Below are experts of layer 7 (counted from 0) of a mixture-of-experts language model. Rows are named router (the router's row for the expert), up (a neuron's input weights, with its number), down (a neuron's output weights, with its number) and show model dimensions 0-191. Each number is 128 + 24 x the weight over its row's rms, rounded and kept within 0 to 255. Numbers have three digits each.
After each expert's rows: "gets" lists some tokens that make up at least twice as much of what it gets as of all text; "comes before" lists some tokens at least twice as common just after its tokens as in all text. This comes from a sample of Wikipedia text that the model never trained on. Tokens count by the router's weight.

# expert 48
router:152121162136102128147098130138170101169098123095152123102069175146164162139113166130167156117089170118144126077159145181149122173153091098140082118095121146126161141138135112131113150137155113115129146141104135146125110127168155102145151106097115168097090129173124141105092160154099127154115100157139114099118165117146145121108103136115149132160108099115101151150166150118147100156147134120154099139136154162125135099111156146149158161092100126111138096079151123111145153094129117107141129131139136136134110148149149111137109137154140178145132139123120136172125099094138096139
up0:102124123141116151165114189107110144122128126127124163137170135134139160114131144165054106156130100136119134107130118134127134115105100118131137089089133171130110166129102144118131122128089103131111142114135131145107135135090141106116127129175096146074145111129140167118150173129141119136126126118133108136123132150102130167092126160108148122117121176108144173107151097182148168128108082159105142123096087118109139119139130142139123136188148102138146126112122150133168140106154101093127138095082153063114140168126107153128097139144140110077140112199132133134130133172131157133
down0:159148114122127143142147151088114069159124142147060100079132144147150119119099112100177133124131130142112120121140145121116108134107122130135144132126114136172164133094121137143135166150089094129126188137148153134096101126132135107120137122060096097111121118109146147072155137137105138073123128083129120111115159110106123129115161114143105150171137107130138130138134173125128130166116127130151151130113115124097127125139125102166139173124113121113129185183144160133102124122136125118117124109159134161118077075110063152175126131147108161156127148088129145128093132123151119160
gets: "s", "'", "-", " de", " (", " un"
comes before: "s", "==", "ed", "cre", "c", "ing"

# expert 39
router:120143159128097112097137118136165128149090141101157134129123149116141151114062161156144147120087165129181132101155149137119143119148109137131122110054120141073150150176124130132144150092165092162143147159126103084146144130172124092165171134092115143133112161141128113127142173135092111157095141170159131118132160088133113150116121112109123143103110128091146137138134161094146075137153127102180108105112157170134153107077146135155151146126130152118133113111148136110100133125112117149142144126126134121130120155126158107159107169107097140146142137119104150150123095087132104131
up0:121108173113114137124106143133178104158138136119157119116133122118136107109120141161120123136148170151123164109155114144122135116123145102141149124111134157141134146109120175142148062121103117104140126125162084054136138143132163168141162129087085127116121098127132109139127142129106132141081150165150126095157132058174099161117091098142116110141139113096112124121134160157172139126151125123138106133110114129170153125135135163141120083135178095136157124091126154130100119131109145127139100125147066149137100120170121172109151132101157142135140114150049131149127109117113100130
down0:155133122087101131129139125117126127139128112154100098164139149056156138075129129153070143128109140054148147130112078140101139130165118134144169175105111130121156053107128129113099118108117154147117139159125096153164164129119106102121112097141104114116163135143120147136120120092109116164154137163147125149133142073095114102125159129122130119116122129161168139107126144128140181093109164136140168091149134120158145148155132096098175106126146116154166132125098140117102115128147087154132128146097094118129114157153124136153129119117143104169130165101120147108123160127127127109
gets: " |", "|", ";", ":", " /", "|---|"
comes before: " ", " USA", " DF", " Team", " MF", " Votes"

# expert 54
router:111150131139129073119106095095151129116126113108179116093099138135140166114118154166154136093093135142160148098166126153156092121144122112140121127130123122087129097144129140104101176121154117075115136170118135123149114132132149087152134103100104146067119096192104156126103149116117136166128109148171149100100150122144144187136132112089117145133117139113084145156157150101157107167145156080196116150131140144143136110094159148159132153103114132114123119120119123154128145110105142140164138135164125109142120118107138092124106134103142162154138117144118159150154119091167127109
up0:124090137131168077177165128165083159153174146155107124116144101136179148101127145133088141134122167103128133115131165161158094125124155129099101139097111145124092110142127122145121138123178098127088098161122122096123107111157111112142109151155110121119107102100139141152064122125156119155104151140143161141102133118125117121144130102193123113158109163115112121172164140147130108168150122157129117112146105112134148111121089132143154145121148125157155099115104113126142127125133135106131129124142164143170133076136162126085130143194145083155120144147159129109124133092122096103
down0:131118171085141134082180186124129101148142144095133101133141143149097139124125156107097162118141143101102089134099111099145186132155083109110145147136132123111119143122139110100133127115113106126111168111136130173143099132101157153153098169137167127129107133122139155095133120132137152140121141128109124161118154086103140115091128134179131079130173063128087072142155136155168125138122091110091113142111133106141134151129132111174124107119102135149155119154096134107098186117175111174137128108107133090137134109152141138120122102108133152122123098149122106159112121124091139150
gets: "s", "es", "ers", "is", " University", " School"
comes before: " of", ",", "s", " (", " and", "'"

# expert 1
router:152112145089102140132114155117150135130115148099110103150103169135107113112096154142208131141122173126133159103135169143137122128167096122146141127073101169091143122158109091112072153116166114102171178125119108117102157118128156105162136113097123137109103115143126123110106166132078136149069129178143122100123177108110109134121115147102113115130129131096130164146141147085139094173157116134128110148144157144133161133130135129129138132120086124115162128090120137126094167146119085117121115136181112125118109129147137136128091153103126143117143133131110162171149124086154126130
up0:136125120139103152150131079120139154111137138098139150130118153129147102139129092137109167159083133094084120151142119105142097139132153153137135095097121106136113071168076115084126162153122097142129105153140133137091195094130120134194121130104118115121147102126132123118142151130095148150122105133139104137114148109134151158146134133137072142103144123090102135179131119121155122106123105115160151123149134160173123165111106097118096130108114131095131101173112157147170136109117163145101114117142124124143117133166115134132099127139135141154103103165157118173088055135162106160
down0:110110114093166093135112166114143121140120157088120174133117101096159119145143141116142144148173150134125132146090116166130135121147131121112158160104106123103137087122086115155088141171137120161114103104141117155146130164139124102127064140154146107083115100110158108101145116101122122087104133135160156136145137133112122144144134148142099147139111092080150175126109130099128153173154125169154160117155102107094121118139139156126120168183113134123123109142130098089103171086124115125144130144143158155164128089117098149099133102078130092064143138099120135124141154145120136144
gets: "0", "1", "3", "2", "4", "5"
comes before: " |", ".", "–", "0", ";", "6"

# expert 25
router:104118164134092101160140124106171104153119151111109147131101144119145160153067156122161142122129142125159108099133126157137102113154104105107119126112118142105184102153147114101154119108115137122156169125081100154109138076153164094130173096063133125121146141133156142114104155172128121126074116179142121116129153140129120162164141139137142123127094113116118142125122110076175079104126129119168110136131159140114174099103167139136168149129115144113120130099175142130172141084113132117176110140145119124115101129177143107119129131122114146133135159106100125133088134110116111119
up0:181141125138140130111185162107139087155125118132155096135131149114107120120118167131122122097141136132096127124154141147112096129146118112149103162115139123093113155105088155087114150175160110150073131134125137136147109163155130148171130132163113143186091139091118163164128107127143139116157184117089122164184108117156133082122110151156133109145181108149132139150111161188113111106163105123114149089155136147125123132151091123097120124113138157109145160167115124105150158110145100139091118135142134141160128112135127141173123139151152142134154104099078116118140103122137129156
down0:104103185111163122081112107131149102145138176124143140149131114120176169105135136112123111129122135133147142148097159105139112121143115177077087093146125132126131101144097101140135117128122125147152164107125135111134136107141156134118136135117117155101109175089145113082148119170141133063145081144135094109143110103161070149123127152147155124128149177088137134127140109115128144132113098104125120120113151121131101078090177123207143126111117116141144112114119114161120140093157167150126110182124114167136096121129142092079117139103129123151141125150150132171140114113135135130
gets: ":", ",", " |", " on", "°", " –"
comes before: " ", " March", " January", " August", " September", "N"

# expert 42
router:160124169123106107088121136130133136111121103066106122150076147185141146138103118142133152120086140126154149137142126138140128135113110131162129134120122139101161102152101134138093142102148107130124133186083150129132092133133141084140160137126129167080116141131133140109112156115085133153101112154145139096112180126143143173155118130105117132129099150101090164118191137070150105137109113114163102153143128154092148115112152134159149131112130171105143133128148078118136138115094126102157155132124152112174114111133183121140117166128119129177172167128131134164116136092132122103
up0:177097137115121113108105176117146126113105114134148105135130143141117117084074149136062163126169142114146146161140135143145171115099077101169085128153095131120134120113117113141093143144079103139163127121118104161085113169156121097138103120156137128099123103135146137155158139120109110114131126149165148138118147110144105146111113128095143135109075140093115106138119142125153117187100162158153121159131157129146172107147123134135107129144177161146134114148132093098114159109124112122188120153142094124090128117086145090134153106144157157150097118120117168143102107142132151121
down0:164116136130133134109101161112088112069137137142113087146139140134183092135118180118141124097130123133149110128130103108162151127126149126140158113135091119142168118104171136120122122146120131119165108136120137120073087163176085154125114126079085123146159121140146136141116116126154125128173128110083113155085082097112162150106126140125174143101172136101122128118125131137074117152146121139112119164091164135147147138158150134098097137116165120170162153096118109183127149158131113144148124131127120144082114110086138113078125132172107149116155135094114112116113136146152115115
gets: "er", "s", " member", "ist", ")", "),"
comes before: " of", "\n", " and", "er", ":", " for"

# expert 52
router:114122192138108090109134089126137088127115139086177144132083158142140145121081139136147131099089130140149151080166154144139097126132099131141138157102107162138169121113123123146097148129197095128130170136105132089095136119147156109150150123087146130061114128153149172119094138109114115129112139179119119116112145138119097136101129158118132130137129141144112141113171160126148066140148148142172128154148109144113146116134155129135147123109122121088131135130131105100110121108108122126123146120167109104148106120148153105127111169103156163149171174129133157133119168083150104099
up0:091116124111158124122090163120120088141129101148171137119151146130177124087116146096141128148159148138139166083133171102130167119137081158119088098127139100106144110122110093161142201149187112131149122165129083154109101124100132092185118164105146116115152159115153142112141142134145133141139132147073146163149105135093091131116136152081138115135146101105150168112089147163136125130141117094146138127084117119124112121109142127141135132139095150101130123088107122135090101167135129122147194102145158135120096154128132119120117150119156137134137129135141125143100167108151120140
down0:120165103117150144198121153113109148104108168103108141115099134139134103123125138130123143173147134167183133130089124152104090111104134098115103158114099121112101152114148155112131123106104101129130140132166134110119137172107107156080132169092142121113135108129107110181152085093171140116081116155087140117114113155117158160140168151089095128103121114121143138132162120105136184141171120161078142176104128097147115144091145118069118138106137142167143084122128152105139121144143128113110114144093108144104130148129143127142155150146119150081135127135106156145148120124139138093
gets: ")", "\"", "%", " —", " Votes", " Date"
comes before: " |", ":", ";", "(", " votes", "=="

# expert 46
router:145117149097080130117107135127150110147116137110141133115115123120133123129104160145152146124113160102148187101140155150122119125158086118126124119061110177120152119127127121082093145135162101140158176169110120125107146079134152075130143140105107139099136157143122125092139159142082104131104127143159107118121157118120110130115119157127121129170130133109110154144158127118144107151135114129174087099107128149126145125102143125147127151101106170136147112088148138121157149112113110128191162117125133094106149174166164103137105125135144188143143156135163140123163114044142107120
up0:091115100090111135097150135091127153136148113117126132089130124109163129108129116124128123124111172156140082175093112194160133142137137120125186104126154095136124112085114105130151117101141111108084090152124125158137074174129117106116123095154149168139105144155153112111107106156141125126171093119167121175130185110103136077144088127112103157152112109117132142133159129197103085144135125125139100143140080132128140125164120099127117125132157113110142124148158165134104121114161149166157150146149132159149113082147127095131135118114124131139123133107145112101099136169135128134
down0:100151127137102150167080149135184105150173135146135127153115114117120134102133148111162122147140107122150154129126118105114099114129071148150163130137139085174155083113167149178104112128136120161115136129139140140103126151096148113125135111119134132164120122144112118103053122146135163097087108091113130110101082117146134110115149134146160153094118129123150125100134123125085121167150135116141072130112119134152087123099168125196159122150128134118123116162113102132146121132114125153137170126117076118120113138096176111102158105136127133172144138148104116174139157124104099087
gets: " |", ";", "---|---|---|---|", " —", " –"
comes before: " ", "\n", " —", " +", " −", " –"

# expert 12
router:116126177148127104139106131123179086131102136076158107129090179140164169143129169137154130134092143135152126080149132158150128155146105116138120133090138153097143137143123092130115149121138103118159156126132145131109120094165148083127153114090155172095117121149133128104110157128101111161102090165150124101112175109153133127114095113111139121162106105114087170169163141094130104138156135133152085125136150150120153102133157155152146155104080138097159109104133100105134133107111123107155149110168126127156108151137148110166100150139147165151156119123111168166133124100141100122
up0:126158104131115155129151145150106176152114118159096139110174116132127105116139124127055106110127142133112116162087086136121126134102141122097137131153132133163119154088138159135139122136119136140093071124147122151147118172123077179132127144167095124179154130135119143173130100126171142104137145074097131168129101124094139119130116139155096151109136143154149095077133147163145160111095117124099178157111111104161113141150121131097119087141156110142110169133120154152125106142168145163117101120084141130119132119120105145099151120147138079114125142124129119077148139175120127117
down0:141107157111153124126164149092149073141125133135136113101131124128144135103108114119127150144162110116146139101164149132134115133137136223116128148118114124133085104138127142097111118112127125102140122130114143122151131118129128067135123119091162152116148114141139138040122130147126115145128130121141139085135155119113111119119130115120111131142127110127111127141140110109141143133129125133204125127127117165111153117125137107255149103160125124090135102235139109127136128087125140113140114135158100148142126124118132116142122133112121115132126123098148126114124136136131118107
gets: "'", "s", ")", "e", "an", "ian"
comes before: "s", ",", "'", " (", " and", "=="

# expert 13
router:138112150172094122163092141134104094137071125130117144121128203136140156115139169125180127102086133130157122116164113151125100148138087126159119092128119117121158120149132111150083130084114140115112160173095141111116169132152163102141127100076146172096110140155103170100126178129089131127127113152145127125071182111123127134114109133153155152147119124116099121132133139116179094128140159086154091146128137143119126110116120175165158123107126145124111130079181117123167127101112134114169128128133102162139117137117149122150121133107138158118107098117136122152130128124115112113
up4:149124092154119105128112150163142097093068169144101172121167134145101136094118156113157119127101140129142127094128111118145091162113146118088104141093145136122105107096092154123102147089152131119118154174125161151156144135143125155124064120127126107106132127086152148154132133126168123126155074126109171149106135097122123098118063100116150065106147169164113123100138145119112116161114100124120108127133139154109102095113116138086112140126092159123096101107113113126130161141157132116147143147107119125131151119125144111162134109186135149117181155102114141148127167112143114126
down4:123088088152158145118137100153089163106094112173153129117120113131114131119144128121096123125144089125109153140110114139106111102152119129152111181138075148169128152077106138142143150135135140114158151145140172150105120128091114107149113143151167104125148098128152110098164113147103119141123112122127117100100152124133154175182092110140126128180133146103142176122077124116146151095146122101160117151136110110135133087129105156100154137187141136090147097141133116136123118107115151118145114135106139077144138068078140123092143146126138182135092141137107154124098159171124125127
gets: " ", " $", " £", " #", "€", "$"
comes before: "1", "2", "3", "4", "5", "6"